config.yaml
n_layer: 9
d_model: 192
n_experts: 96
experts_per_token: 2
d_expert: 128
d_shared_expert: 0
activation: "geglu"
moe_layers: [0, 1, 2, 3, 4, 5, 6, 7, 8]
router_score: "softmax"
normalize_top_k: true
routed_scale: 1.5
balance_loss: 0.0117
balance_bias: false
init_std_router: 0.0267
lr_router: 0.00068
vocab_size: 11117
norm: "rmsnorm"
norm_eps: 1e-06
tie_embeddings: false
optimizer: "muon"
lr: 0.00907
beta1: 0.95
batch_tokens: 65536
seq_len: 2048
train_tokens: 388400000
steps: 5927
dataset: "wikipedia_en"
Below are experts of layer 5 (counted from 0) of a mixture-of-experts language model. Rows are named router (the router's row for the expert), gate (a neuron's input weights, with its number), up (a neuron's input weights, with its number) and show model dimensions 96-143. Each number is 128 + 24 x the weight over its row's rms, rounded and kept within 0 to 255. Numbers have three digits each.
After each expert's rows: "gets" lists some tokens that make up at least twice as much of what it gets as of all text. This comes from a sample of Wikipedia text that the model never trained on. Tokens count by the router's weight.

# expert 5
router:136158124131134144138114096155130077105052164126117157147166170144103105124142085123123144085120145141135112132100142168068100125144140108189122
gate0:121167122131111197102135141141186063159123119091152141128104140143100127132095114091107114084140120161141145131143130147133149158156138081112168
up0:122111168126119130117102117135122136097104126131138130099088131123165152139082121154118091113080117128141143160144100140176158070108137104155124
gets: "ian", " American", "ic", " British", "ed", " local"

# expert 11
router:153164152092125142103107116156128120132167123111141103112162168117148082122140151110138180113112145135116132151085124097124161133144099134183147
gate8:073137164134160113163149117146131141172123102131123153122191127148118085137149172155131129106155108119139130099092137143129154159116125125145153
up8:137131164113117166150118132135171149127155093125107104115125140111074092138120148138092154155133131141112164110119106183135122088105130126115150
gets: " to", " for", "ing", " would", "ed", " won"

# expert 43
router:134138107117111096135142113156112127157155127115104146118178150145111151167126143089153137131100130143123171159138124101147172132063141140099128
gate3:126156110110143137151132094114128134087162130159113162122118106142151176100130132102138130158132132136113134111115075166110105131109146096135153
up3:106122108080098109141112167173113105156134111139166171134162152119139124116121088133144143109163121137106153142129139128134123132190134136141123
gets: "ing", " and", "ation", "ity", " life", "ism"

# expert 78
router:144123150147144119138101094104126143128152113154134142138137131170162158116093111151122142125110120168149124149126104116156145092148127100117163
gate2:126118141098132062145130120095121124155158151141156118115071150116153115109136134143121100131149102118139149099090143127137165124077070161125179
up2:120084087142180130093120083111152174125169116133169154113120164150128139101119124148083101123132121130147157115118125096107149092143135167128145
gets: "|", " |", "-", "born", " –", " House"

# expert 20
router:120178082120159119132126110127152072117143147106137139111102111141135128090146143140091106131138135128155105125139094098103145136125147108116096
gate0:132153134154136108113125133166104111104125120138175157173150104117138120123172110088186130165143106100144121141092151129103108144103139115107106
up0:116144100132143154122111116156100132141125107159155146150200107139142133142129112091136129131126147149115115109121115111129175121129121126122085
gets: "0", "9", "1", "5", "2", "7"

# expert 50
router:104128134094104133092141114167147135142158126158127091129190117133110103131095152153125170114129119115144141141077116108143164135142078128196146
gate8:104164166096130153106101104119194133130121129121112116145136178165128107207125140121153108075153159121145142118124151120092107112144158137141091
up8:143130129144128160113128100145156098169094123109125104105111137118113120133134113139171128128144139090157121153140151134127187194106131129173129
gets: "ed", "ing", " played", " won", " made", " used"

# expert 92
router:152123180146119138166156140120088150123129155149126165128112134144107129085080117106105178134129136166111139119166146098134121132094130148100106
gate0:129145140137106131139144154148089166145155156109141138126113149144099141101111111068112124113130140125119107139136132141150134150135097151149111
up0:108104078137130146175132134099161138169131139153148131122135098098158123090105118123124108140089119109141124119143144090094135138150131157181098
gets: " |", "er", " back", "ar", "|", "e"

# expert 10
router:091107159134103120102150134129142119104102100141134087104143095106109185169174114090119156130153117150126081186157110161141143138135128133155150
gate3:142154151144142123103144121141137142128119110177107164106100124141105105147134094123120098119104121103116136139157134162154129130099153110125111
up3:136163154151145172114150100153162133092110103157125152108129136113101099144140109109135104126090111123064115142149123137118132137133124105118127
gets: "2", "3", "5", "4", "0", "6"

# expert 19
router:125139108150155105146063114177104150137118133149121104123155145143107121181103140104102181120131121114144136136116130148151142117108115121143122
gate5:102159162126145121101113106131113168123152166132161131177082124132159153177105105183114105105144121117083103126110175146131109117124122145103141
up5:160155144170134080129130127163122086151152106136171120153165114149165079103147126116089162108131111133085093133067126142124109111108167135093115
gets: "a", "o", "i", "ia", "e", "ina"

# expert 60
router:146150142141107127161119076133117102150117147154133152115109118132153118089125153155090152148163150128129127145076121132140167102136157151159125
gate0:121087123116128114174143114164113112126143124121135146154161131151198083147123110104140107143117177139129120108126093119154110168137120176120118
up0:122170097129126147127121091115116088107093137147136156126126174110115168123120116115098141168117153160144161129139132131102147142099150141109106
gets: " the", " States", " this", " a", "'s", " final"

# expert 36
router:161113143155123135104171148132162128126070164153148160107106105150120118140111141145098108109099133160134083144140092155143089141132152118102166
gate0:143161132136128099187124107144118163098152123118132113133126167139117158158150153090092137120115165146132125192086155127151097149121112165084154
up0:107095130124125155108091105103094143128100082132107127078097120131159113146112093146161156131139142090080117079177134138149128143132123131110080
gets: "2", "0", "9", "1", "8"

# expert 46
router:124116094096121130131119178120104113083140159101133133100146167132098128150097075147159103107149117104115110100102137155102143150144103148105108
gate7:134151102133162071143089135161099140129149126086101139130170163132159140128128142174120102132136165119076107146150144187152133140090147134155111
up7:145125163090112150139155073137111130111095124136152061081098151122132106124131115127150123157109109121135124101150158131129096139150103122100138
gets: " (", " was", " is", " are", "ed", " were"

# expert 58
router:164125105084161163118105118119159104128153135128131099108131120096147094131119148109150159100102119104131126117088148102142151142123102106170163
gate7:097113171134179137114144075140172103142107114133091154160127131099111140151160125129151128142152120188153148131128132172135121144188111162102054
up7:152119102132092104137111132135091134137147143180162107122153112129113127087134125151124135101106111124096117099161152113114172115083147122182161
gets: " was", " is", " were", " to", " be", " are"

# expert 63
router:121157134127127108140132155113123157127119147121149118133110136142165103117121129124151150145165094159149124155145096137177148140172146086134154
gate5:156086133156129161124142091137131122127167155136167097111151158123131114152091123111089117113122172122101124114177120141146076128123171137111151
up5:107180146110119133172152129114117131143081150113145157133089146154134091110126153128118146143142108116142194162129126155132151144128139138148129
gets: "0", "2", "g", "9", "–", "ag"